{
  "n_layer": 9,
  "d_model": 192,
  "n_experts": 256,
  "experts_per_token": 4,
  "d_expert": 32,
  "d_shared_expert": 0,
  "activation": "swiglu",
  "moe_layers": [0, 1, 2, 3, 4, 5, 6, 7, 8],
  "router_score": "softmax",
  "normalize_top_k": true,
  "routed_scale": 1.0,
  "balance_loss": 0.00701,
  "balance_bias": false,
  "n_groups": 4,
  "groups_per_token": 1,
  "init_std_router": 0.0162,
  "lr_router": 0.000621,
  "n_head": 2,
  "n_kv_head": 2,
  "head_dim": 96,
  "vocab_size": 8720,
  "norm": "layernorm",
  "norm_place": "out",
  "norm_eps": 1e-05,
  "positions": "rope",
  "rope_base": 20200.0,
  "rope_fraction": 1.0,
  "qk_norm": true,
  "attn_scale": 0.102,
  "tie_embeddings": false,
  "parallel_block": false,
  "init": "uniform",
  "init_std_qkv": 0.0259,
  "init_std_o": 0.0061,
  "init_std_up": 0.0259,
  "init_std_down": 0.00373,
  "optimizer": "muon",
  "lr": 0.00778,
  "beta1": 0.9,
  "weight_decay": 0.018,
  "lr_head": 0.00789,
  "grad_clip": 0.5,
  "warmup_steps": 50,
  "schedule": "wsd",
  "decay_fraction": 0.916,
  "decay_shape": "linear",
  "final_lr_fraction": 0.0,
  "batch_tokens": 65536,
  "seq_len": 1024,
  "doc_mask": true,
  "train_tokens": 511900000,
  "steps": 7811,
  "dataset": "wikipedia_en"
}
Below are experts of layer 5 (counted from 0) of a mixture-of-experts language model. Rows are named router (the router's row for the expert), gate (a neuron's input weights, with its number), up (a neuron's input weights, with its number), down (a neuron's output weights, with its number) and show model dimensions 0-191. Each number is 50 + 12 x the weight over its row's rms, rounded and kept within 0 to 99.
After each expert's rows: a language model's description of what the expert responds to; "gets" lists some tokens that make up at least twice as much of what it gets as of all text. This comes from a sample of Wikipedia text that the model never trained on. Tokens count by the router's weight.

# expert 12
router:48 35 46 55 53 38 66 36 48 46 78 71 46 34 33 38 60 40 65 48 25 21 46 76 46 44 34 32 44 39 28 48 50 65 76 61 63 49 60 49 59 61 29 36 48 22 44 48 39 57 76 50 59 39 38 42 44 35 47 32 63 52 51 47 32 53 47 44 40 60 54 54 47 53 64 61 59 58 45 48 39 55 37 42 46 66 34 46 45 70 58 55 42 31 39 43 25 53 33 43 51 42 50 31 51 41 39 43 58 36 47 46 61 74 57 40 63 55 46 54 42 47 48 37 46 53 49 62 54 49 35 65 47 59 45 67 49 52 44 60 48 36 62 55 52 51 53 59 40 34 59 01 72 57 32 54 60 50 55 53 59 58 71 55 63 46 72 45 47 37 61 60 62 50 54 58 36 62 35 48 48 36 46 61 52 65 49 69 59 58 56 28
gate0:50 46 44 57 42 46 62 68 66 41 54 49 53 85 65 51 73 39 57 37 22 37 33 72 41 50 64 36 52 55 30 59 52 75 49 78 54 59 53 57 60 43 43 43 34 09 56 52 55 55 51 40 45 42 44 41 63 51 46 63 51 63 76 72 52 68 52 34 55 48 39 65 47 62 50 52 28 60 45 52 56 57 54 34 45 50 52 26 39 64 73 54 32 54 50 47 48 37 37 49 50 53 49 47 47 34 52 41 41 69 49 37 35 71 49 47 56 40 44 39 48 51 46 47 31 48 37 48 44 58 54 46 41 68 45 65 37 36 33 36 42 33 51 57 45 42 65 62 45 28 63 36 52 51 49 54 46 43 60 66 65 62 55 46 52 44 60 50 62 24 59 57 44 64 48 48 53 61 46 69 72 37 53 74 63 69 47 70 58 75 56 39
up0:74 55 32 50 67 43 53 47 42 61 70 26 51 51 49 48 55 40 36 50 35 53 72 45 35 50 62 29 46 56 65 58 44 46 48 42 56 52 54 29 41 39 61 59 23 39 55 23 55 46 38 31 29 42 66 74 47 45 49 86 41 32 46 44 44 44 47 44 26 62 46 45 59 59 52 39 35 41 47 63 50 45 65 70 48 44 16 78 38 68 42 43 58 43 60 54 43 50 56 47 44 33 47 81 44 44 49 45 52 40 50 45 75 40 43 51 39 49 59 48 49 49 66 47 53 30 43 44 60 48 47 79 53 30 47 55 63 55 54 40 34 54 71 63 39 44 57 47 49 62 54 57 54 48 43 51 52 33 46 68 50 64 58 45 51 50 32 74 45 68 65 67 63 54 57 58 44 35 38 61 40 36 73 44 52 56 61 45 65 68 45 38
down0:50 42 43 57 60 54 41 48 55 33 67 39 39 50 50 50 52 57 37 25 76 39 66 41 66 49 58 61 56 35 59 57 41 36 60 40 56 55 47 61 55 57 50 64 33 43 39 47 58 46 46 43 60 50 42 67 49 65 42 38 41 39 46 39 53 51 63 63 72 66 52 38 56 35 57 53 64 71 53 48 54 37 60 56 61 48 64 42 62 28 64 36 56 50 74 54 63 54 49 60 49 59 47 52 60 57 54 53 40 50 70 24 31 35 57 49 32 63 50 67 49 52 81 32 61 32 58 48 45 33 51 36 53 31 64 52 78 40 23 48 66 25 38 53 67 53 54 63 64 50 61 66 39 63 54 65 51 46 56 34 63 33 34 52 55 47 52 32 37 34 64 61 53 50 49 43 43 45 50 13 60 32 61 47 60 27 44 51 41 18 47 43
Closing parentheses, year digits
gets: ")", "7", "5", "8", "4", "a"

# expert 18
router:26 57 46 46 71 62 52 54 54 37 51 47 62 45 53 48 63 38 56 31 52 53 56 58 43 40 26 56 39 58 30 57 57 54 54 46 64 35 30 49 48 47 47 45 63 46 54 60 35 47 65 50 56 33 36 60 44 42 53 59 60 70 28 56 36 58 52 22 62 68 36 74 49 41 53 81 61 57 55 59 37 49 42 45 34 80 63 67 45 63 53 48 45 38 53 41 21 38 52 55 46 70 43 54 65 58 49 43 52 62 71 42 58 65 58 51 50 51 54 70 53 62 49 64 40 26 45 69 50 34 46 53 31 50 56 52 63 54 51 65 67 41 32 47 37 47 28 38 49 46 58 46 45 57 32 69 67 50 71 65 63 58 67 50 40 33 42 53 34 47 58 72 42 32 41 36 39 44 49 43 34 34 47 65 61 77 48 66 40 47 45 75
gate1:27 55 45 56 54 57 54 52 45 58 31 69 61 31 49 57 53 53 34 53 50 63 57 39 52 53 52 67 65 57 41 72 31 70 37 51 60 52 70 42 31 55 61 57 50 31 58 35 35 68 55 36 45 54 56 54 43 52 40 48 43 55 45 62 55 53 59 60 45 31 35 82 53 51 49 40 44 42 55 59 59 48 51 63 23 58 52 57 71 57 50 58 47 30 66 66 65 55 58 51 29 46 30 58 40 39 46 67 35 54 41 48 47 28 22 48 79 46 62 47 38 50 51 71 55 51 46 61 45 60 50 58 62 53 54 54 38 57 58 77 50 57 68 41 44 52 42 46 35 56 54 30 41 44 58 68 36 56 42 65 37 52 81 42 43 35 63 55 46 41 64 30 31 71 46 39 44 29 51 46 65 34 57 59 29 42 62 69 20 47 48 60
up1:67 53 53 47 36 39 55 51 48 44 64 37 38 66 52 48 44 37 48 36 62 23 43 81 52 32 35 38 50 44 50 39 68 32 53 42 59 55 36 55 51 54 26 61 49 70 28 49 52 61 40 65 50 56 38 47 64 59 55 55 56 48 61 50 54 44 59 33 55 57 56 34 61 31 39 56 50 44 41 22 67 62 39 63 82 43 51 43 31 38 45 44 69 62 44 51 30 32 43 46 88 44 58 49 57 42 50 40 73 57 46 69 61 58 56 39 32 21 61 45 59 65 40 55 51 55 49 47 56 54 58 34 44 48 47 46 57 46 46 17 55 45 29 63 44 44 47 53 73 57 38 69 64 57 56 39 56 66 50 46 37 41 27 63 49 56 51 40 44 55 31 61 54 34 55 72 59 44 62 51 41 71 61 55 61 57 51 34 70 43 43 50
down1:58 68 77 39 57 55 56 62 54 52 47 49 49 34 49 66 34 60 55 30 57 46 49 44 40 54 40 50 36 52 39 62 59 37 68 35 57 32 53 35 64 37 51 69 24 30 66 53 32 39 45 48 54 42 55 42 49 64 64 50 66 47 33 38 42 67 57 52 43 65 31 40 53 40 50 47 50 55 60 64 71 29 73 35 68 51 43 43 51 49 43 47 37 77 35 47 41 48 54 65 55 57 48 53 52 46 33 45 47 53 56 61 65 49 55 56 42 51 38 37 47 19 40 44 62 66 39 51 27 41 38 39 46 67 64 49 63 57 50 58 44 63 55 56 52 30 43 56 40 30 43 64 55 67 48 64 50 56 80 58 71 68 52 63 67 46 54 45 32 30 58 44 49 35 69 64 61 28 55 43 45 62 48 38 49 72 20 57 47 41 28 69
Table cell numbers
gets: "6", "4", " ", "3", "7", "5"

# expert 15
router:36 46 29 66 55 37 47 69 65 53 57 62 56 73 48 51 50 57 53 40 39 12 36 74 43 54 47 43 41 44 61 54 50 45 47 58 49 38 46 48 64 59 46 56 45 72 30 76 54 69 46 64 57 37 67 43 37 55 24 52 45 55 42 64 57 66 50 64 48 49 42 72 60 31 35 52 41 67 47 27 54 64 55 50 61 46 34 39 33 26 56 32 44 41 44 55 56 67 50 47 61 59 69 44 45 44 59 58 37 39 40 41 60 43 40 48 27 39 50 81 42 65 60 54 49 64 44 52 48 33 43 46 53 39 48 51 60 59 48 72 53 55 37 52 59 68 65 29 61 44 58 44 53 70 45 53 52 58 44 50 69 67 60 50 32 64 49 51 51 55 61 60 63 61 47 64 53 51 53 55 28 51 31 49 14 36 21 71 56 50 48 37
gate0:38 54 46 76 43 64 30 63 58 54 64 31 41 35 35 50 33 31 64 66 53 40 39 59 30 34 44 62 49 62 60 60 37 19 42 36 43 45 47 80 47 54 31 46 61 41 25 43 53 32 50 42 45 39 35 48 52 51 44 56 48 69 53 58 65 34 48 39 60 49 45 71 37 39 52 45 60 56 41 29 70 67 41 61 47 65 37 69 43 41 42 44 62 48 50 35 43 55 35 58 55 67 50 49 56 45 51 45 40 40 34 35 69 41 65 65 59 47 62 45 57 59 40 65 72 60 68 49 46 66 37 71 44 50 38 48 35 42 47 54 65 56 51 45 41 56 45 45 57 57 46 49 48 43 30 64 44 42 53 42 45 57 33 79 45 51 55 61 60 45 76 31 51 73 62 55 62 55 55 30 32 46 31 69 58 26 56 52 59 56 70 57
up0:50 44 60 26 59 42 67 61 50 44 45 78 43 52 70 62 48 69 43 65 50 60 63 34 61 59 51 59 38 61 59 51 63 56 43 56 61 56 44 47 54 50 42 59 35 51 34 38 70 60 55 28 42 50 52 71 43 48 51 46 43 30 61 36 43 72 50 56 51 44 53 33 46 70 56 59 45 42 47 59 29 30 42 72 55 26 78 42 44 59 40 53 45 68 46 66 41 47 79 28 56 26 45 43 59 59 64 47 50 48 48 44 42 42 29 52 60 54 43 60 64 26 57 37 45 32 24 55 49 59 60 25 49 48 53 49 52 29 35 63 35 53 52 54 50 41 52 67 44 48 62 41 38 50 67 35 49 47 42 74 43 56 46 32 52 59 50 73 45 54 51 35 56 15 47 42 36 41 68 68 56 46 64 51 60 67 61 43 64 37 39 33
down0:76 23 44 25 46 44 49 78 51 60 38 47 64 30 37 40 65 55 50 76 56 51 52 39 66 65 48 41 60 58 58 44 39 41 63 53 55 59 38 58 55 43 43 34 63 52 50 61 36 48 41 44 59 46 57 35 44 49 46 40 65 43 45 64 51 66 53 51 59 64 48 43 44 57 36 36 41 48 56 42 55 62 54 51 42 65 30 67 67 50 49 43 45 43 57 56 70 53 37 42 47 59 65 65 42 67 71 44 34 61 28 37 56 30 49 49 49 38 33 50 58 51 23 66 39 73 17 46 44 50 77 46 53 63 42 45 64 51 59 50 50 66 63 59 57 56 36 46 41 57 67 36 56 36 54 49 50 51 55 55 62 17 67 57 44 35 37 69 48 38 31 45 60 68 68 39 53 37 50 62 38 30 57 40 42 33 43 47 42 34 75 60
Entry-format punctuation and closers
gets: ")", "=", ". ", ".", "==", ", "

# expert 17
router:46 57 37 61 65 56 43 53 79 54 52 24 47 64 49 66 48 55 48 33 51 18 57 52 61 66 42 39 44 34 58 58 43 42 64 51 59 53 52 61 64 51 33 45 48 35 53 56 35 45 42 50 49 39 39 45 36 45 45 66 56 30 35 61 59 54 44 35 39 43 16 54 32 29 27 68 46 60 42 67 64 67 28 58 46 48 47 33 57 58 35 62 65 53 30 44 25 62 44 54 66 52 46 70 58 58 42 56 50 42 54 38 81 58 56 54 59 78 83 55 39 52 42 19 43 45 55 47 65 52 50 59 48 49 36 66 59 37 48 53 41 45 76 55 54 39 39 55 57 54 70 65 71 61 41 63 49 46 56 50 39 46 68 39 47 40 56 54 50 52 51 52 38 63 53 49 48 70 53 61 43 45 52 31 64 51 59 67 33 38 47 41
gate0:52 42 40 51 61 33 32 66 52 20 39 35 44 51 47 41 67 41 50 37 63 45 35 56 51 64 37 53 45 80 54 59 48 60 66 50 51 55 51 59 40 72 58 26 47 53 55 67 57 53 57 43 55 74 59 58 42 39 29 34 41 65 51 62 63 63 53 38 35 39 45 62 43 67 48 41 54 58 51 51 57 17 38 72 47 48 33 42 34 64 62 43 67 64 33 58 51 60 34 48 72 55 46 47 71 42 62 64 53 55 50 19 53 63 44 58 68 55 59 34 53 37 64 30 73 35 36 28 44 49 42 48 57 46 43 52 45 35 59 45 43 45 61 56 51 41 24 41 58 45 55 53 43 25 58 54 48 63 30 42 50 39 55 42 70 57 63 60 42 71 32 65 33 58 61 60 52 59 60 36 53 59 58 46 62 70 49 50 55 47 65 35
up0:41 52 59 56 30 46 54 48 46 36 62 63 65 42 67 42 68 54 59 46 56 34 39 52 64 72 52 37 43 33 60 56 53 50 41 55 43 35 26 36 67 26 49 52 44 55 52 35 67 31 38 67 49 32 32 51 42 43 37 52 68 41 45 41 59 52 57 52 47 56 44 63 64 60 57 49 46 62 51 47 44 37 27 44 26 46 52 50 54 64 52 65 51 50 55 57 56 53 38 60 33 63 56 58 67 65 34 42 76 64 54 50 62 37 57 35 46 46 36 53 62 49 62 47 67 29 59 75 60 30 59 41 63 53 47 58 53 14 43 48 69 53 57 37 64 60 30 50 55 28 28 50 39 54 71 65 72 69 57 50 40 37 31 61 47 56 58 63 50 41 39 61 52 59 43 65 44 58 41 22 53 54 45 67 30 46 35 73 53 48 34 68
down0:65 58 44 50 62 69 57 55 51 58 50 54 51 33 55 57 47 60 46 52 72 41 41 66 64 46 38 37 61 31 52 56 65 44 51 49 36 59 51 33 52 28 22 52 53 52 36 45 48 45 28 21 68 49 53 45 60 49 47 44 50 43 54 52 59 43 82 53 53 40 48 61 61 72 52 44 60 49 42 60 46 72 36 52 38 45 43 61 66 55 58 19 55 50 53 50 71 34 78 44 55 55 55 63 76 62 36 48 69 38 57 60 46 34 33 46 47 69 40 49 68 52 37 39 56 18 40 67 52 47 79 46 35 32 55 71 43 47 58 77 34 47 33 48 65 50 40 35 58 49 51 42 47 51 42 38 46 63 60 48 62 31 50 65 44 41 51 47 56 58 25 43 56 47 30 61 67 37 49 63 36 48 45 51 20 49 39 57 47 54 48 50
Table cells and numbers
gets: " ", "| ", "Nominated ", "6", "8", "–"

# expert 22
router:51 48 37 49 49 56 53 34 53 53 72 77 51 65 54 36 65 43 18 47 39 60 55 56 42 37 45 68 47 49 41 59 51 71 29 32 36 52 29 64 52 71 50 45 44 49 53 50 37 40 62 37 62 34 57 42 27 68 61 41 60 71 44 68 59 60 34 51 41 45 47 58 64 38 54 45 52 46 47 36 50 49 50 60 24 33 61 59 27 46 68 68 62 70 56 57 54 57 43 58 39 69 63 42 60 70 44 74 29 48 54 24 28 46 52 67 39 66 68 56 57 50 51 39 63 30 60 39 64 56 56 53 43 49 34 39 36 61 56 53 53 35 34 43 50 53 57 67 57 54 55 42 45 38 50 60 32 56 62 48 27 59 49 54 42 48 46 40 50 73 49 52 53 59 59 31 54 46 75 42 42 46 48 51 63 60 33 78 38 30 61 67
gate0:60 56 46 28 50 46 63 49 44 47 39 46 55 69 79 36 66 50 58 57 30 51 42 75 21 61 55 46 39 51 52 27 49 63 34 76 57 47 67 42 39 56 48 51 35 32 58 58 38 41 46 50 53 61 69 19 51 38 49 52 63 63 25 58 55 52 52 57 43 43 49 73 50 55 43 50 60 51 61 37 49 67 52 26 52 30 66 46 45 53 64 55 58 45 53 75 63 54 56 37 57 42 38 45 54 31 37 33 39 37 47 36 44 55 54 43 33 34 54 63 42 48 52 52 58 44 47 45 65 50 53 25 53 50 54 44 50 49 57 61 10 55 68 41 40 65 35 50 50 66 41 65 52 51 58 62 60 60 51 51 68 55 18 47 59 49 67 58 43 44 68 43 40 35 32 47 68 57 49 41 44 52 50 47 61 44 64 48 67 35 70 76
up0:52 52 62 51 54 46 45 44 45 62 58 46 56 56 78 40 52 60 37 41 45 52 39 61 65 62 58 51 54 34 54 47 55 59 55 46 46 56 44 33 40 54 53 50 24 56 42 56 48 73 51 61 48 43 85 27 22 42 47 43 60 63 27 57 49 47 45 60 55 34 29 73 54 49 30 53 36 37 59 34 24 59 35 38 42 57 53 62 36 60 55 61 64 68 55 55 54 52 50 41 67 68 48 41 43 51 54 37 50 23 73 61 11 48 55 49 34 53 43 43 30 53 62 69 52 44 65 27 54 36 40 24 58 49 59 35 47 55 55 62 32 47 79 35 49 50 42 42 50 49 21 48 47 40 65 55 62 55 51 47 59 51 38 63 51 33 47 67 57 50 66 51 64 65 52 52 72 54 33 27 47 51 58 61 55 57 42 42 60 50 50 65
down0:52 52 44 66 39 50 57 42 47 61 59 52 53 54 68 73 47 32 39 58 45 60 63 41 41 44 55 66 39 53 64 50 56 43 42 54 45 64 55 37 26 64 41 41 54 43 24 46 75 53 45 61 46 53 27 53 66 46 55 65 35 62 46 49 35 49 69 42 38 48 58 49 62 52 68 37 57 45 66 45 29 51 37 73 60 42 53 52 32 61 39 37 60 68 53 52 58 34 76 26 61 30 48 72 43 61 25 68 51 36 73 17 43 35 66 58 41 36 56 42 52 47 55 50 57 35 42 36 58 42 33 55 50 53 49 52 54 33 41 64 54 67 76 49 58 56 46 47 44 31 57 61 60 44 59 59 49 38 65 30 36 56 50 71 38 51 33 56 43 60 44 55 60 56 36 65 44 53 57 31 70 42 57 44 22 28 43 55 63 46 57 60
Consonant-cluster word starts
gets: "st", "B", "St", "tr", "b", "fl"

# expert 0
router:28 36 62 65 48 29 51 66 68 41 46 49 44 65 62 65 39 68 49 50 70 56 60 36 46 41 56 24 50 30 40 36 54 51 25 41 54 81 30 51 75 51 55 52 66 61 56 48 31 38 63 62 67 46 52 46 50 59 54 57 60 43 43 46 44 63 22 44 57 73 59 35 76 65 62 69 36 66 48 47 43 42 59 59 45 46 22 49 60 42 46 48 38 58 32 31 35 41 38 53 41 45 54 44 51 59 49 59 45 59 51 42 48 29 48 32 47 69 49 50 51 58 47 38 54 49 74 56 49 69 64 53 65 53 53 47 59 27 45 63 65 58 40 51 41 33 77 63 53 40 50 61 24 57 35 50 63 55 62 50 51 53 45 36 42 60 39 44 33 40 60 58 61 51 53 40 54 53 59 44 67 49 49 49 60 50 52 84 60 51 59 27
gate0:44 39 57 46 48 43 43 22 66 20 60 33 45 69 43 56 53 39 42 36 30 29 58 33 57 59 60 67 60 52 28 55 24 46 80 34 41 40 49 40 46 62 35 57 65 40 66 45 54 78 50 62 57 65 49 70 57 38 51 61 41 58 56 43 52 45 66 55 39 45 48 58 68 61 57 49 27 57 61 63 48 66 69 52 52 65 43 46 46 48 50 46 34 64 50 38 31 63 66 67 46 40 37 58 41 28 46 55 40 58 62 49 58 37 60 68 36 52 37 43 45 56 49 50 46 62 54 44 28 55 34 58 39 44 67 44 44 65 57 43 41 63 40 43 55 40 62 39 63 57 54 58 49 65 46 25 53 62 65 50 55 56 68 27 40 46 42 77 61 52 39 42 53 46 42 51 67 50 45 86 50 39 59 43 32 44 55 50 36 44 74 45
up0:57 65 50 65 40 54 39 58 64 57 43 72 67 44 51 64 66 46 74 32 34 43 35 51 23 41 53 36 59 67 46 49 42 47 48 43 46 62 63 54 28 48 37 72 64 44 47 46 43 30 52 61 29 55 35 36 51 64 55 34 46 37 35 79 63 58 21 57 59 55 56 21 53 67 40 46 66 35 48 44 71 34 46 47 54 55 56 33 48 48 43 40 67 46 72 60 32 61 33 62 60 34 58 50 63 50 36 38 65 43 46 81 53 44 49 45 53 56 59 48 39 71 57 47 48 48 48 38 38 44 50 61 52 42 55 43 68 33 38 48 55 69 38 51 54 56 51 82 36 53 55 53 51 51 55 76 36 38 32 47 59 61 69 48 48 60 53 40 55 48 64 48 35 44 34 47 46 56 54 62 39 54 66 59 59 42 69 31 54 31 33 46
down0:71 45 42 49 63 66 63 62 42 52 50 40 70 54 49 44 45 45 51 54 66 62 54 64 52 51 19 61 58 48 65 44 24 69 43 42 53 43 68 49 49 67 61 40 42 44 30 25 56 52 57 30 31 56 56 35 50 29 43 37 58 40 51 43 38 36 24 50 39 45 52 49 55 43 34 72 36 61 50 47 55 46 50 74 42 49 28 55 47 51 45 66 61 48 49 72 48 38 35 39 30 37 51 49 44 43 65 63 61 39 67 52 42 56 42 44 62 37 44 58 70 50 85 57 55 58 39 64 53 54 60 45 41 54 48 45 56 40 60 33 49 43 49 67 58 37 56 66 46 69 48 30 57 69 81 43 50 28 45 37 44 31 59 42 17 26 63 54 61 46 41 62 57 68 51 45 48 53 55 60 57 62 57 35 42 57 68 62 44 37 42 64
Numeric table data
gets: "| ", "3", "7", "ev", "8", ","

# expert 62
router:70 64 46 69 32 31 51 59 36 38 64 65 56 47 38 50 48 52 50 52 42 56 45 67 47 41 42 65 30 31 50 56 61 33 42 46 63 37 48 57 57 50 55 51 39 55 62 46 46 67 66 35 52 50 73 62 51 61 35 52 48 44 61 56 38 61 39 45 59 56 64 34 42 51 68 67 44 57 58 36 59 56 52 50 50 53 60 35 52 48 64 41 68 50 67 51 42 65 49 41 58 46 31 34 37 57 71 66 68 23 47 49 42 53 42 42 44 64 37 49 23 32 50 47 47 53 36 52 29 34 30 62 49 41 52 55 53 66 64 63 57 59 69 37 39 53 56 62 48 49 56 69 13 33 64 45 42 52 42 59 54 32 32 42 45 43 53 40 68 67 47 35 47 42 61 72 87 41 31 28 53 47 58 34 59 54 34 45 75 42 40 59
gate0:55 42 50 49 54 52 45 50 49 46 43 41 29 64 49 58 57 55 50 69 69 54 50 62 43 51 26 40 31 30 59 53 64 32 43 42 55 70 71 65 68 78 27 59 48 75 44 66 55 42 52 63 67 55 55 36 55 40 58 50 49 41 38 32 37 40 66 47 46 59 67 29 37 38 44 56 54 57 48 55 56 70 49 40 50 60 58 45 28 59 41 70 64 69 58 70 55 44 30 32 38 61 53 47 38 35 49 35 41 63 58 49 50 40 46 28 45 56 47 56 53 42 66 38 34 67 37 60 20 55 44 76 48 50 48 70 40 47 46 62 21 63 72 39 42 43 34 55 60 43 79 65 55 41 62 50 45 49 59 39 61 38 30 44 60 61 61 48 19 35 49 45 50 51 51 55 53 63 43 65 41 42 61 60 37 63 46 42 47 42 48 56
up0:59 40 62 48 53 46 39 50 51 61 50 39 49 46 50 32 78 49 37 61 58 41 53 29 38 59 68 47 57 28 37 61 66 51 58 57 41 56 62 46 53 55 76 45 52 50 48 56 64 57 35 42 55 48 62 35 61 48 28 42 34 55 42 38 77 52 57 66 52 53 52 52 70 41 46 36 52 54 41 52 48 63 46 57 35 64 43 48 48 63 37 50 50 49 47 42 57 52 34 48 51 78 53 55 49 40 37 19 48 47 75 44 63 48 79 44 68 24 43 30 53 69 50 69 41 47 23 36 53 65 35 40 43 38 61 65 39 52 56 68 46 65 76 44 35 47 58 45 44 64 50 61 53 51 47 65 45 40 46 48 53 58 66 53 25 41 37 45 66 49 54 16 65 58 41 40 60 57 31 65 49 29 69 52 62 72 44 51 33 47 72 48
down0:46 67 48 71 33 52 62 48 49 54 44 29 68 34 33 50 59 46 52 50 60 54 40 45 66 59 35 37 47 46 39 43 70 57 46 55 39 35 46 43 51 63 53 58 57 62 77 46 41 44 40 36 57 43 46 45 50 40 41 44 25 60 65 47 59 39 70 32 44 48 46 36 48 62 53 43 52 51 50 55 52 46 68 57 51 42 51 46 51 43 56 49 74 36 49 71 54 50 57 50 47 61 62 38 63 50 74 42 38 67 41 60 34 45 40 68 59 35 19 45 54 58 56 73 41 54 37 54 48 61 34 61 62 73 55 29 37 41 35 42 68 49 51 29 53 47 48 46 62 68 64 52 59 65 41 48 80 24 71 65 57 54 53 49 46 48 45 52 22 23 54 64 44 28 57 28 55 56 49 52 53 42 38 58 70 55 48 12 61 38 61 62
Single-letter word fragments
gets: "d", "th", "D", "\n", "b", "m"

# expert 41
router:62 57 29 61 55 48 45 49 30 51 56 60 31 70 52 54 32 52 59 54 42 50 64 45 58 49 45 48 67 38 62 45 55 49 59 64 42 24 40 48 67 38 81 59 43 33 73 49 41 41 68 49 49 44 37 39 58 54 41 56 74 36 35 57 53 60 55 29 53 45 54 50 49 44 60 35 26 79 60 53 41 54 40 21 38 47 32 34 63 39 42 35 31 56 37 27 38 57 44 52 50 35 30 65 47 58 58 53 47 42 65 45 50 44 66 58 27 61 77 44 32 50 61 58 54 62 46 59 38 62 63 51 64 41 44 53 55 71 65 48 33 51 50 57 48 47 65 24 59 47 25 53 24 53 38 58 64 59 55 67 44 65 52 62 65 44 56 68 46 53 56 56 62 34 44 51 52 51 51 33 48 45 58 57 20 53 61 61 67 33 54 46
gate1:55 47 54 50 53 54 52 53 55 28 57 46 46 30 74 50 41 57 46 62 31 48 55 65 45 30 46 48 53 95 53 52 43 47 43 50 47 46 38 64 44 55 57 45 36 50 51 46 62 41 62 57 55 46 68 63 62 63 48 51 52 60 49 62 59 35 52 33 58 57 62 34 40 47 44 39 42 64 40 36 43 58 37 63 73 52 31 45 45 73 34 46 46 39 41 50 63 54 64 43 75 40 22 35 59 55 51 66 41 43 59 50 55 54 42 80 63 33 66 52 61 55 69 55 64 43 60 52 31 53 46 30 42 55 59 72 64 27 75 27 51 78 44 40 59 51 45 77 47 37 29 45 53 62 36 43 42 62 54 48 31 52 31 38 67 56 66 56 68 62 46 26 48 35 59 39 51 34 46 60 54 49 47 67 41 57 52 42 57 42 40 61
up1:59 54 57 34 47 35 55 40 22 40 43 48 65 40 51 55 40 64 46 42 46 44 41 69 35 46 50 53 28 71 48 49 50 36 46 38 52 60 49 80 53 63 45 48 44 34 48 41 58 49 44 46 54 45 61 42 48 34 35 56 55 34 32 56 42 48 54 67 40 54 53 37 44 55 35 66 45 52 40 25 67 43 39 37 56 61 33 52 53 75 45 76 31 45 65 49 56 38 71 49 60 47 66 50 59 36 47 60 46 38 39 43 44 50 37 60 43 51 66 39 83 80 60 52 31 35 31 47 68 48 50 42 38 54 50 48 79 36 44 38 47 47 38 62 32 37 45 25 64 44 67 69 59 60 52 53 52 52 60 48 68 35 30 63 61 55 59 48 71 66 48 55 46 46 65 67 47 71 44 79 49 68 61 56 52 74 48 45 40 51 56 57
down1:50 56 53 45 49 59 55 40 22 66 52 47 37 39 57 54 48 84 47 54 28 44 47 32 44 46 25 30 46 60 43 56 61 51 17 41 39 61 50 64 58 57 48 18 73 59 52 57 47 35 45 40 45 64 61 58 40 42 37 40 65 36 43 29 38 28 71 48 57 47 45 55 49 38 52 67 46 54 52 46 43 54 29 36 88 34 41 56 56 56 33 34 41 57 65 37 62 79 64 55 39 49 61 60 55 56 37 76 18 68 50 57 61 66 44 66 55 55 66 60 41 50 50 52 29 47 43 55 49 67 58 54 57 60 38 58 54 39 51 43 38 58 33 69 37 42 34 61 64 49 52 58 65 44 40 50 53 59 57 47 53 49 41 40 45 43 74 62 48 52 76 49 51 53 49 47 45 52 56 53 41 53 40 57 51 53 46 31 65 62 37 58
Digits and word endings
gets: "er", ")", "5", "0", "6", "9"